Below are experts of layer 8 (counted from 0) of a mixture-of-experts language model. Rows are named router (the router's row for the expert), up (a neuron's input weights, with its number) and show model dimensions 0-79. Each number is 128 + 32 x the weight over its row's rms, rounded and kept within 0 to 255. Numbers have three digits each.
After each expert's rows: "mostly gets" lists some tokens that are sent to it at least half of the time. This comes from a sample of Wikipedia text that the model never trained on.

# expert 18
router:147128139155161150081136101091098130115162130164164114154152096162172165099191109109104125131116094125118177146039125168105181162114116134101126098168098200124073136130141131147175121061051170091140158110110164160091146081168141128144109092
up0:075070127154145168132161156139103102101125115084168085121143142077196168121139083087096162156124073147069138078140134117181183086116198140135070126137135119127135119182132109135116118159149121157137157176154082129107085183155166156115083072
up1:069104099139110126146055090123151117106145089137165149150162152156088105108135104135146137116067131156082079125115127109140101109127090130164166133106090133132119137088093115135119159124168117129143179132106135115121145130089111145140185162
up2:164175110145120186094066175113152129087108169177143119101122086149092106111154117081153142113084163150093124108163063127108158091131121065085114160091110145156195178135132165171095113109083114093157108105094122090122175143125124185133103119
up3:103166109171140156126137163098111085150123107114112092204153123152161146141116096139145138165104136095093150098138128140170143173111164140055101150159141189148109108172128145107122077110092178054152158118169085103135130098143119151130160113
up4:099131097143185172149151095108131120158173186128159151092087103109140099074087100087096083093133131138049116146061106109136140162111122169124140083107092094140115146093125062124082130088113126085126164089145169193193162148180118124139153162
up5:144167150113152172074141137136120157089102104116070136142108145073109106117137118116160095054118159108123140181163095089196145158125081087097135096116119070127063082097089145124106098157158158064099129157095076103193147076151134129180112109
up6:122088101149160101118119089111072108093141146108137124155147090154126141137130134135101119081145174107179171167079133125132103160108157159145119184186107166136119188163182143098117165125099172133065121113071186085095156077143146111157099143
up7:136153165168077130157154122176162091104168106105064090168101091100103144079124164109130096060126113088105129168093096102180175188157172084063136105147162159150076134103169173155110147189117166171116159120105104087134102116144134088126172102
up8:172109124099124127146136099087144170102099183169089130122140169163161090160112118105171139139104113139121152191161125120156134137139130118095141168195073123058132113171101089146141152159099115117129160091127097164128133120151142215155172052
up9:121125129127158102141139124138129169111151126048128099072152145149117141093191096114126133078134147191100104082170130131146135114154142148062098072208136165099134136173155188182074109119135176121140153166142169166146127106111144079157094099
up10:154082174105094171130120096094110189095119156140122160170090165115189124082123160097157076140092087116145147142148086114124087167119142112165124135097145132130134102103083149197162092154111148072111153104066142150091114029085071183122088156
up11:122211127101104090107113142124143133081082148115128110136120109136163106084145168161156132149151130099092086159099120139116113118182138069146118064105144174169117081133120170140089128063100158122156156150137135097159146121115113110143118084
mostly gets: " Con", " President", " Or", " con", " Arch", " Court"

# expert 45
router:125112173139144150084176123091066171123165112141121117104148114117170159118160169114080047117090140106105110117044132095089112123188153176080145100158153136116087128094114103115132088107087167147118176102133142104159168144137151120127156125
up0:091158132088120104130086107100151133140125147190141098161107147109153087088118093115085136104151174117106123107117160067109153162092187106142129117132158188172167124159172118116141163105086130117155081112178142099146130093127135139057102092
up1:109131049124102157155098085105089133141182112061158128130141120129093153108165117085142108132114163129107120146139138047160144136129073105104194144119165148167189083130101105069099119150079113151147112119190097095175128094146081121109100144
up2:110101153126153119105189123110091101161144109066081161067178099151088129139124159199189094146122153075112116175102134115123103119141136083110078136148145136103124182135123152169063144081118151097141113114132145067136140131153117136148104096
up3:150100123109163098068120203173123066101145167125100101105128153151122157115157125162154116090082137100148124155149092059142166074172103125078145159147184100097098102061120119145093133101118155167158183129088107168137097093108137153176122105
up4:147144098127161144110123112087087191204160127120135158086122121089097138105092123116112167148134153074150122083126112168127149114141152106147096162196123109129146117147083060170121167140096181167100121092198154093156104146118118090171103156
up5:101082081101152156080129154182129190147188124100116103171107065099177143125190152119151140111167087156063076088078109157121128081185168127068113114145140121051142137101177129140116104125195192127095114108145138162115162085114168169119158131
up6:116091161106118158093129156106114129097154147129179119167200055111148154098152102089101108152153093108088088096104076125123157081148131127089124106111075182125096124106173109155075129096162142146076153117095100146114117074123143158190156099
up7:103196146195100174146104148097104154117167134107177126095083150140109077143125168147103149136139095156134101138107134183103171147188121097118134091168137108087112110114094112129129170138087153150131163137115089109136145095077112126138117090
up8:108199088054176109141091077070136131125089151168122162100105084153165141140109125172124162145136150088144166120127191146124090131136144113165124134158177146146111198128158139139134135130058171147122139094055113132101158074133090122085147159
up9:125159183133126151127168187063122107135132147117158158106176067119127115153134162129146060091176159184111103106101114071104119120102107108131147110148142168090133136096168152171110108153092123115092222124150155095171094151103117179097152162
up10:152148110160158090132150158081084151160110100067170136112078126157132137154119124152088090084094128113114123110098109133154142122161106114076158168087152165151074106051162133105078164144117120155128154118166078136074116132143094137100105125
up11:120089089082174121066156151127157083119123132113145165113168172148145175102083162097168067126154165168103103078083170151104101092153124197069043054129093132135178079110159107116110169123157126155088153136117140174088153159140072115136135094
mostly gets: " same", " this", " all", " some", " that", " next"

# expert 39
router:113098177065166149123132142105133164124162097120113087149132112115168132140089175063083136150131107144154195125155140141135130082154097123079130124151103147144137035115137052118135161105097160094149203093119172098108161130127117141163156152
up0:132148104152058198036132118177132097134136170150119136136125183179130152130103148088106152192164098091163172142115124174169156106161115107139096154141167170169110123125131085114109153120134109123109131140142101104056133173094125108153054135
up1:179136104126114165102101164146116138081194105104173173106126134179128090151124121156112135129110147102100138122149126117119153094073061115075161119168143127116144192136078093136085126137127157148106148131089155120138068153111083100148161083
up2:094089131165118174143060133165103172118191122092134097178103200095158115136144153139131109111128149106144146125107088113128111161142094119090097129189175113145169124191161131134152096154152175142152193067155174146105085153091110172155130086
up3:120139144111140123113167124099103140091164154173111169149108111164187168100089127113128108208097183105127166148112118096116131061150136099146121163120143157159109088141116084094182119128185138093183048074067133102171114103137134105119119116
up4:144097084157066077165102146169094160127107134161125150131101094075166079171095157108128173089107131140094127112124072152132140119137089081074082131092100151128101121128149115183134097122085132102088117123110150116182143090167079155162125176
up5:148142115119138136139151122092141131108166156087141105089086108166183092182081118094059104149116102071151129123133117083141197146132146116095171124134180167126080074164166141146105174189114115073148104064162099157135171141177113136165122071
up6:119160150153169112141121129113162125172086124146070117137142142115096115134081102128091156089104139181131091138125128112115168154097144111151144082093060130092148213187171140139182127155151143138138147081113121143133091161164121178108135154
up7:103107120126109145149136134110187137132086158181163101155155107115187145106093119155171129170132111067126153149105113146166113090190068092124200153080111133138108174155124187136158110154120143089161150127088120092145135174151097155145183096
up8:133086108145022108136121150166115124108149154140103100145172095126108160141124099075134167150088103094106189093130166116189066120150173142160190133103092106134165114121131141107093197133105163085105153057149170125085132172095125138125107142
up9:131136091122134122145087119131170076147123084108162168147112127111138139123101132181168143161116109127165090085130164073112108188159168152139081094124110106123142113084169092120091133117117160152177128147171152127152170086152125123153172121
up10:186149143076086081110163078157119108174199117145106174169111145076140122105107132166075109196088183119099130093156138133075161121142151111164086112108160104183076098141187126099089057119163117152145097150135156179087070146128105154131180124
up11:108120119156119101153131176105148187190137098074165103092107121087073084110149133140116164077140109129127080166103150097096174117149075107082071139090183122084104138075169170091151115073098148164139121082158108128175124143163129151145185157
mostly gets: " L", " K", " Sw", " Br", " Kir", " Sam"

# expert 43
router:124122125128137147138131143109111113142150151163135104181158132122142178120137174117122134102144142161112163110102185111106160113179145126037157106122128166121147101156110067092147121099036195056141186045110130104138142125141095152156155089
up0:119123084171077157142121147146118161118097115146152172071114191091115110060157119150104185075160109172094109100130134103153104092087079055149158169129129125070071124089107169136158131114178161137141112138114123153137157119157120103171099080
up1:120175122132139123175113093161058108179099171157085129166129096169123084106082096122078125155144069072188167130144162185180160159098170077115187135120088106133079146122101146153151129140149159137152087166167125162153152150147156101157093089
up2:145164128191122122151076122127135136143135108147096102105137135097122085122144115128095147103132113099118111100101106186138136188161118085103123167151077145116061151105152070103175093186152186092131154115097160136093074076153079108113148098
up3:127107171095135138134080149150143128126167079153181136125157057162101096103122104129160157096091144129166178149173111152121152131111155117132181163114149124132092160148061163079138160154086116097082175066170139142198159149157090138109164161
up4:133126095101168111114136082154150185137159160150111109161084102130160092168159139112139153102161165167071143167121135143165148092155138142140160131166149097168148154117105145095139136168060105102163170080130171090149149101147167128135099138
up5:150161131152173177132120103136137097166102153165143090125187125113159152157099163080067179065121132133161162134073105181072117084182125160069150169114080136100116144130071087111116087158142176073115124123189159093065144131109144105097126075
up6:162101147159131109128157132102090088070149105168187142145181115161111199144177155133130099142158085189159100152149102125125179034135137101097124126175111089129157115113118128139111079134137135172085166118174141130144126138121090114131082141
up7:118170115112141164127114131159066135141141105186134148132110149128158119119164137134112115117119140094161139142142168132176169111201120123092084080134163146135124109069140178132111109128108183132077123102183158107143153095195084079168128050
up8:102128095064125122096113157108095090163156147150131114135164150170090170148147088145120152152110104117105159151073174111139118127177105117167114086157092154105139093113111134088167175143080183164110186073142129050150118152162148141104143117
up9:094102105110161159108099088158121166135159160135119153118208081120137126142152156166182124065130113147147148148095093122159058177096050174085087147178091109095080097137166147163123155113091113096134182184156156093119216160137099154117122087
up10:151174085170145114104093107078091154175097174131133095174161153116193157129113142082123171150169168131130118148091098089110147169142120172070131100084105084048146172106143126108083161147156145107109100144076125130079114126147089134092163135
up11:143117108059078168160138143079124099175165156163046094159112119128129139105152144130146140076157098096152126149133084110142172068136123091104174182119102092171106166111138100139102168176107151069083161087105116158086092141078123112136200103
mostly gets: "9", "8", "7", "6", "5", " few"

# expert 24
router:145133173087170116097113092133087156153164113168112118118158080143149165127137150068137093137132131147145138138159119089123157130185109151084096083118122164127061161125120058181121126125095190063141125059124157175110153113143146086151092095
up0:080123101069114129130117135169116079118110132094136146097179095104110182103131168144079108122120116104173091090124116052136140071176113120085081147173149132150111179138148126136112135096079166166108107085109154145152118150132208116123149095
up1:143143172107092108115093170123133082115163181116106102129143109151098082167171136099137183138100078151144126134158141132122098076089081079172112107144103153132084125087112134136125119075128120077129149070088111154094100078182172172179113083
up2:101112138121113104122139123086146157131135134120151102141110105173141162165050140145132141123162175141121114108093076168073154104071090118094151212091158118098126171163094179046127156075124102052134133101113119116119178143164120129114222078
up3:168130134084138177110170129153143156032105103093163155101118113175153132141127086101154134123068170154124121104124113113151106129128075116147132136089133186087118068141117147139100088179068159128168133124123101095142183104152153065067117162
up4:087092113208174149117177141164091135111098123083134089157092151099153170116119159102133126082071175107150117147135136149177099163119057091118115191105088097117093061129095182135130122129076102161135144103168135203134211111134169119110142129
up5:175123177100135143177087131096130145125139111147158135082118121109149104052152136134148091164148144178135200122125108153098155133152092142136169068137118086120138124144148115183090155134100078083150133146134130085132080172105119131135091157
up6:119185084096120104120158138098177163128102085114156089144112158157136164135074161176098087107143150133127085065138157176127090118156194118146148159113166186171113078075131119115119124085041115116093155153141095114145149116161111203088168083
up7:136130101051128123101131129161105111102174172102169156176085086139153144175150090101078145131094108122085142136138138134180128093110154120113124144153117127170078176123188143164191170129097152122107131155087120103119145044176077112161177101
up8:129168170077144112164158171153120123152153141133084119112143082141095133181126149155093096124095118150132055094151145133059180086196136107175121108148154146108104090085093170147085138106134139123091107088140120111141116191135080131132137107
up9:159127181120192099122161078137192187107163120165121156137117093176143109107177106180129128048091144075119099121070093179186148121128127155107177164119115132051119149140074103144084109132115088139114110125158168161146152084148096205159087103
up10:134167112135096155103094152131063196136167178153125088146087173140154124100118120115078186154119109096113097147155147089072105154119126132090157106120102178126100154049100124081082169101070145132130096092102112064136110108133142091126108130
up11:109077079139139183149107132085087133187152131083130117084131121159162151164194126100168161053149087088142119169088164086149127175157107157112064118101139157116142121147135085105172129122089180093192113146169109101168120089141085083139151160
mostly gets: " Swing", " ±%", " +", "0", " zone", "ridge"

# expert 15
router:178123161138162143109127116089079117099140125062132095187188173153170099128173203127075093115127114097179158111112164095122084122138136098101087135175116111116170124117093074154107135130104161104080175096105164126138104165168075126178150076
up0:132105119085159091131118147153182128164155104122138118088144147140153103116154118087106096131087116107096089104125138158075114121109074163124087066132145067179074125100158143111139126061133154096133148171100136164123112097166074119104085120
up1:216142129110135104150129142160147120199146084086126128200148163134166141136146211084128131153144139154132093153173150161140168130146122156136099164118112194164105163144116098073095105141103087089151186150162080145101119111076071134143149116
up2:145063198160112167017123115115120150131110104120168091186158120111112114171044107075134072150175112098095144129122142090142110158129131133157155135157095166117168147141109133148074167094096123121125120149083199132058166102119159125121138134
up3:109151168088118161125131075130165166106143179110084156170145141088132110192145182074163087123107180118153129107163181117090087170146158151099106154160090143153063131111195103093184067101162111114152090159090115116118093144133137176134123127
up4:148186120127095116135164132179136110116104136160141115159188077092179099087128150141088091105111070122111115146093169118111089181125142100145062145115159110150077104132114128133090113176145085094140134126144109122126181101100148124119133177
up5:161126127134135166132138123177148103072122118123109168139119111142161088145179113132112113063104127107169141092101123141136110143118101096143130204191121087112113094104178097103088113104205108143172172119126109120120107135131169128117123042
up6:143089057183149122142157091100156156085150118094201082202130158169194104127130178110126153176121113142167103104056112122121145117111096151087082120119115165107144162161140084177124074165061139091134150142153113160105202175176133152140082114
up7:190071087143134120170106135070200115166127096135091136089099087058094152137100121107138117099091099099090084122153145107125067097152132100119163105129102124163173152101129152150088151179114162136147093100119170123145160062091116083144181153
up8:119114076066128171086155168059085090114060077111118164173183209186079110113119125136097147125104114089059099162133080087119147082144119119093126132183195107073081123102082101129113160174120131179126132155152124160092125163151090139164094176
up9:140121081150146127107155112079095174132151169110140126180140149171108092141185146159102151098120158129078138146110173087142141121109140175084091088113133170097143082088168121154118121084101102152073129095173119088126125115122122115176104133
up10:194083110137134138171150088103171175138110116148115121177096068116188120196117135120094073179122134087104143131138137115115119104136110130144072084157121175090112153161171100110123181090113085109119143113132182132147100134188102075166070148
up11:118135117142159042147097140152104112141102132049155119169122095100094132109067131147181068102126113159101136166109166109098079185155119066111145110186162109139121091083151113142149153159101115139196126076146166108130110099160153150149160089
mostly gets: "See", "ti", "●", "por", "ri", "omin"

# expert 35
router:169105170143123172106145127062111187084157126096086094151121161098133108093144188103112148066094123136177125161133109108130125127165102143098078092191156145111180087163133105137188097112144143056151125092135170123143166097144118115125119117
up0:123135091106127149172129154074098102141085096138156082099096183089163146162158130159140104097105159154107148146118128079145093110089115138181150123077174090060080106156143137175156142114111158154118083105065154129161136146087118094113116098
up1:087160083149127122166124132148093177119148099105078133116174103135173134083120192095077135124132127146127140150105096138150102124094122166128114097117058148174084150096135161166058107121120131091157154118121109123153145168099159079080076173
up2:131097170116112167164113152143163120115141104167156048075160114139182107145119122082131141081150076165124067112084081164196127074105053135077101103192110118070126123099093101133142165089167154071119180121146106150169129137187093118149122082
up3:132157123096075116111155088125104136134202172090113119139138126163088093204134135146139130153101125136160110179125193120142131126118101153093135151196128125149128163102119186113132128112160140066098179147118197128160105170173084158061106090
up4:153122091204143091085085120114097126107116161157089133110108139073148133108130114098121132126086162099109190132124127145091105178152192135160132119098159143113104137090125126101084136147119131122112167172128101134153104113165122159110068103
up5:190084135104155139158111151102115117137122121118145158123097152127096109128127115105151107117151073119162121126137199100084119151098201129092084068111183121084105098100103172112119119140102155137141181120156105123126182150121098155152110146
up6:158127157104147105159124129123124103101143181125174102124132101109167124145095187179144169178098161080114107093151146103133132174166122174160116143133122088114093066144126131147128110074076162178081172157101199072212187163077157095120140105
up7:154090143128079126132150095152145191140120173076113162135133191117090109131142162158131142144122117142094095149106120080101192110106124089166095174141206167127071180130098044101139123118192106125103126124162121184090117113146108088153127104
up8:154137151164182169124186120115099115131161138119156168118126101122157156062151162141096173125098128093149101201149099091134123155094113184164074123114168089085145105092090095146135093069099136142133171154100162076125065146199060156097154099
up9:158160092106146167092132053097165096111186097121107173155169187137166129099133160088141155127101192124157173161119180099180093132115079127118153132094159106122142096143138113097130091130121102095061133175153096148165111105094125130105222163
up10:085173158163133139162167097169140137110169113137125126124105088140127170096104160148183136127163099088157146118074139169113180110095062111119126177163130099182111164045130146132105124097132168069114145093172159113100104126110128139165157147
up11:089165175124133105122071137081178191113090162122134118139160074159109155184108072149089148122081128091159137109119149125156205078160106109152142069168107129133141083115142139127086107128166130130143062143163113168159097154143108124101146148
mostly gets: " Re", " Le", " se", " N", " we", " Ro"

# expert 31
router:193107151102181140119154140098117182142193171115145064174143102129169125151100173103136093116109153089097102132136120097124152120144135102116097129148160131066061123097127114125150129122119152085100113090106155127069080098182072101183192118
up0:076140083060149182115156130085161166182136085111120096036155097123130166110113129137053163144147163109208122152176132138097154116164122101113089069130141140161142126149081085117170096167123127134154162071109160142075147093129161155117116130
up1:097158147140167169159095174127089094088203089200121115112089169163135100121179067115118114134121114166089101129149093144141141102176132136178101138196160160149059089176116123061110187080076150094145134145162096167121172071146080100110071095
up2:177150122133085169069133160132101120119138123071133132175161145158167099143176154116131078089102123095107127095143092161096165124158188147121143083087133133104144100127098135146078118114174148146187085133196156089099087062160126086155160092
up3:129189089110075083132123125102146122066096093123146052090157147132140192144096182119087085107155112102166116145119115145179107094072117181124192146161067154153110133146141089126178115093127110115117083048200193172170134090109125207144186166
up4:169102159141135088150153188157112105127174150165146155124107112167167179143103134117102126092104181168022104119084124066107082088083093109121107072146177106092167157118116147187084076143141147174087108134121083165113089094163124077182155095
up5:111117084177149137147178108095104065100085115095133084099140121154164134122140126135119145159116146105121087156108175151046086116120175164133071077111149134152114147058132109128100095084152129168216186138142122123143142165122137163102155133
up6:081115144130184101043142144144095121097156175142133068161125159115160143110156122122104162153060158102098122114158122127135146098155118106124156105114113150089163187184088161131172127137167100179124132162102096170103096130096087178140118088
up7:192078138103153140151178102105143163153093131104151082116132109150107093108110112170112158088136165096153160175108084141128089143113084100160071112162122130133137085108100139162108112111113133080089166159136180146076188177111081094164188152
up8:131179163132161107087107139061090123163161089176162149063105154160101078118172068119157132140065136137151142130109103122133171100135134084110095080126158174158113118132117140072189112093104140185166076069138129120170076131119070130091118153
up9:167174131071178119160079141154120145124122113146120091100126158182145097170114090114128131147173129171088072111102140118123108079105168117055126151127075169115080127126127127097151078145091161064151136101102143182139107089218108093101152063
up10:068141187141115133127128091103082093162138178145095135144147168185166137114073124162139074158146135185127160145135156107146163130089135114102182181076137173151131101155097162111154113110119147087145108155142121126166147141129098106095127082
up11:151104179133137065174104158087118102152113197164144070133105133175077118115153095181095130146142107114130125135173204105122098110164131142156138163125160102102172087187157126121094087138107156171147192118091132055060144120124096192150130117
mostly gets: " \"", " (", " '", "-", "/", "—"

# expert 2
router:155118141140155167101085123118064172147152159123109083170154144127152115142166118101048133097135122171133129158072149131090138141163143136091176042204176183118124131136170103143158116102134134093151186092150166083113090107168108111140114133
up0:121127106087081178154120107140183126177148131127054163120137106100123129094155107165105161137143180147111130137165073112062113128096095113153112088175158236125137106127077151080135102181082159116101091147115172107119076058098101105098126179
up1:182174170087144128146129168088104087147149136115140158120161124120129125122136106118090159168137171129080174128127124131146095072145120132102186174196133182170118153110114181144126098148151065144123116132167113070069119146129166132112098079
up2:066131160144174133062185165127113116154154131163114095147082181112141108186209134068116091072133100156073175091118086118079132106101164155125093094165152129078139141084127095145178084131087162144163129143171132151092102102111146122069134152
up3:151128109103148106156113075111082147162112092174123078064162135135168121118147107091070143145147147118154152169088118135151166124180094208076177101142103148172147175171142152144146134113084080129130130113106153114156099161163163112104112121
up4:092146075076147154113043190109129108130185071128106128169098111114115153093139130083179089153148184124141109180100088143107108092148091077110140174161132109073107138168119102128129098096082122155167108155151101098076113076137135109129134126
up5:109123113096143145102121102112120118156118083114070163141165141148178116133133093069179089123106152097114174111067112108173136147145123160080130084046100094134068178128181080170138123123131118081169178171121152072068132167105120103110126147
up6:094132129110110116146118093153113103185212139153073109090143138138113126167168115116114090071125149125127143089111147100150153094103110114099109092077078192112105104142082121093147101111131090087082142091096183071106076144167106076175163136
up7:155078160105197091196135113118088131142138179157114170158129137104172133140071166095138140092156189129139109122078134160049075085114170117152148160174132129071144104170136139114090160188090143089148142149148101121135136147158110100110149105
up8:170152147193089127164144135141173112146169122111065147100101067059120092123102128075060162099109119146104144132144113072103097142131189153170163083072156136086143135152099198115168151096126137125115168092111166130139164094112094173096080097
up9:141129162147169150157110173106148134151155130160094072141118097141155165129133125140170146113085154158141178082107083089147097121164091146099143113155179161153164105117139068158165189155194159091088218130153136136146081119153101071123083120
up10:099161125129117102165209177129160076140125143160149128102150103058120099091062110095121164152070131134095139087170180112136155117098127113141070136097189117105095112106094074118080088101116067137086152102166140126154095120077131117149145179
up11:194144096144138126158153157104156111165166127139135165135148138065124141086075099172101120168115130135097136150131090155115141122092065107095088061157192118155122144139095070078113102153111172146157122102121122102079122190123126070145141161
mostly gets: " en", " When", " neigh", " hom", "onyms", "Al"

# expert 33
router:171099147134193174082154109078106156143171126102159097170169127131144189090199176107125089074137150136087138118137191112133103141139127149060102125148143148109092121119113128129134113138100154122120138122117135157154122137131137119156131123
up0:070121156108132202065108153142090127091151133154116128093170107133122122103169101136139117155121102161101107187167145075175163158172083105159106095143157080090162152129081117160143107123091168133098146135189115115187144131106160096132148117
up1:114169131170144088096109188137123183147079112101118096102140066126129095123109153123169125104115201149155123170077118119124113115066085128099150083103173159094121155137156135119126129075100137113169097113053111086091158111135115098149110098
up2:161123099095123141192134103158156167119122174139149151119084155122173123084168148125134140149127160181138136155139155104140166076176071049048123092112141168171101145179086171121083127134123148153149132111159164128151121072116123106122104166
up3:129148140108118140173060104142137098143106144141101151105153154219127156137091101102124144120140146141105109094116090112147191126116091075122080095141095100114169129104181089069076154113070136114150113100112115096166138140095134160163100107
up4:144136153091142117152088122086151122188104116065131078131107128128151158134079136146120150102055078131146090160187125164166127119100106200106077089084111151078061089135165102126153127087115161125165082119097135169158104146136129141099161096
up5:130128132150104159124162104155120174119146142074175061121053089107111154101083152080135131117144129183099104146142141103078107170170090102141121177149123115130068096075145102147070100129073145170097147107099100143130139167101147135136128138
up6:134179094128118140112097100154125122153176151156096079120140128193170112154088144105136183135123096114167140178127168189167113135112092138148123100147113129126119135148096138073118178145125109039152159114152143139119176140129061167147110057
up7:147095122139176112099077131160098092125089113110093187146188105078154116089175138088100124052093178121152119111164125142121115188167146125121101109110095162072116129076181107137150074158127152093162123171083122184168108099105109157191148118
up8:147125113124148135156115114119102093080135043117123107164100136179106122139149143131100153062101120086104148142144103178152183137168065124170079107084151067140139151147080095160084118190125171143141158136146177116137118140137092174187148176
up9:092163141127126095172126086131132080206099172121127164116145119156180078146169141158144160071129181146137082144143147090106115124187167125160154128095163143103112160117142120126130105145135147100116146083126124111163173113178093182093142093
up10:142146125091119086133159128080132135103143073074154149081139149114144127108116158161119125081133192098139174085146102166106138100088133135087084138136161097140168028095147091172169139139075072137176077106151129113117150134191122097133134104
up11:085119135150141146156096102144135139169157226115125162131170122138111156158162130136140090108177126114123096104133166087095157126141168126069117137169080118142132119083154134073105093120099063105222148116101099107133160101145153107162147099
mostly gets: " three", " several", " two", " these", " four", " its"

# expert 11
router:173153176100120137140113163116050108152150120097151112181128178134207156143131162061104142147107162104158154113092131084147148095169092114085155110140136156063129117145119123128155167147123151113128127024100133121145125083172150158149142084
up0:117161144110122164175169125112126180177085101186072166115094152101152128126106089143183067213081154115089099116109194102113166097115157095083155138131154080157168126151097093137149113095075128086121101145113100202114148182105087130120151110
up1:178104089144102066088088134115119103115152160181149184118103124110136095132151093108125078171070115142057135134102098096061142090218144079161122095140105143155133088128194139132079143150120144124134113096118112110151181168146165115123106129
up2:120145197143164144061090105101127128129165133151176122122113108185061132104156157164137140108166117149090131111051110172141161129172167139100112129126106080140177139127083149089080152099131162136133102080203104103159151133148095108145142097
up3:099144096065104201157129116151156136145174150128078113086105120137123148085141085146117089158085096175141146133064111126145197128133117090095136099107149095128136148117179144075161142104107130112167139173157113203095170112085138133125110155
up4:073114140099137165144137145077162087172155139036113144163096106168141150117147160113142176115147154122097183112099110112085094171181067147108159180101124150136152129154140130130154196157121160150127143122064089059177162154135114142088099142
up5:092128139109180131138110085135116165171102152164141146141153106152149097112131134057137135139132142146086095173124175098100169080196112197151151034121084107141119158128151154115067116076146109163125145113089143180081103122087094082131125111
up6:164161085185151150106060112095106140083079098123166107111158138077140127060144082184150124094141093039189106136158120148128110127103133166069131089144095169160100110121165080120140164177125139146169128143113092083086142105113113132125210099
up7:176158084148167187078106149157086075145166129079180129164098138210155164142082155138154075108106127138156122139139113164071172157142133100106112157118110092117160105095145122061072073092098149110172102094179156084164161093170114086108079158
up8:182076147172144128075105176166131154111093150123162092135110152117145124150119100130175066124148133074163115149149123174071161132116184102084147107087095136151128094170120124105131088143137157086095097189065142130132120174128161135167119087
up9:135118174175148105147061182130100079144139079113123091077126127183175091112080162187074107090092164107139088106110073186097108151131066102150146158123151084076146141119135117113170178120087104095104113098136135152115102157107156098180185147
up10:133118130147077158069144085148107158175111124095171132119154096136130130176115103127137096051159152114179123112163139104148178068130171109082157172129073091165142149107147171113119086084149147094113122143100148124163107108131172093178132107
up11:160121133075137174119103078109116129115092117113110143093136110098100101071126089112135162154169139138181163089128078085153070078148150100155117164091117079104186078148152105166171078148126161118149137065134148090118086150164166186144169160
mostly gets: " ==", ").", "\".", " ===", ".\"", "|---|---|---|---|---|---|"

# expert 20
router:135097170123233109084095132128061171090166159124145038128137076135155093135149158116133153068080105117116134121168131170145138084163108160074112068171118167087131155092110089156107124088109201092107107052130130084115164135139127128137112105
up0:082095146154098092109075165136146125095124116084089135124130135176108091104107094142112120083111152106084096113085186146174108182114140096166120134166093187076079148169085122140145107164114152109141126081133112178124097180075122135121162102
up1:125185133091137134104130093141127088112156165106153198157091145136106165142100114098170157089121109091175120132081162097097163187137146157076102183116128126129189102140119130135121133154080163071156088171192125085158125090191104083115170067
up2:160178093123065181168133128177149135154149152161130169148098070070155113154101157088125103097173163197113183116150156150090083086167093093111070132155093136105109132093140188153145081102098111143172162072115142153132138171116099109092101129
up3:127125154110105172067134114155133169124103095124170067085141147148163153171102087135157155155100140062153186147108150153094100099133151139095150080119107145194176156138155129162116078132078125136099093143095124098126113153124141115149153161
up4:059155144063080108084077177123103153133194092137148152125089137136174125139158168088141160149152162153144130102107162154102152106125142140055134150136137100191145102151124145148084171180077182095173130137076121088112161138143124131169121154
up5:144100090100123161071068135134172175151099138080090094145154093162114138156144162159145159159158126136112154100100095165166151126106031092183123119165109095104148136164142140116110148103140130131083163193089131134121156105098094189116099099
up6:179068168141119078157149132106082083171140102100155132090113155129145131159191156122161153069077138102102102129093135175080166161142130103143096108157096123095082180139119056104068122127063161123126160153130110154158161107110101137111097144
up7:089204146179132125159113136159164142145185112080153134092115135181159166112077154135105145140137114200187155155113099094148141103096113175084083132100149131128139159093118120078112105097106064086160100089133122139094173100093138109105106176
up8:094098085123113120164128085115113125107088071177095158135116120112169110119189126095174133145103141190144128125110128141067178129136199174156143118096133092135060101116157169196121098124127174128171100151107156144196115095165180109118127088
up9:084176095092115109125110070146122188100091150110146123131162096124150117197123102116102142110139097109097183139100146161149136153095071106169146095152126096119086157076136122136136115130078142118104152111073169149142119184117072100152121103
up10:116163119103151178143161119111137199142068100111094076086164172066150156087074147112142126103110151088155105137168159105122128141154157070122092116162147106164099093079107092162084137130167145083130143163154161161117099110208106079126091157
up11:119095157092127129152126146151157161062141139062135055163094081163105173164162093119167151081112121151194109057123070115103167088117144162145083086136047167085143131182147103101108108085107148162142089103099156107093138160150041116152097109
mostly gets: "|---|---|---|---", "\n", "==", "\".", " =", "|---|---|---|---|"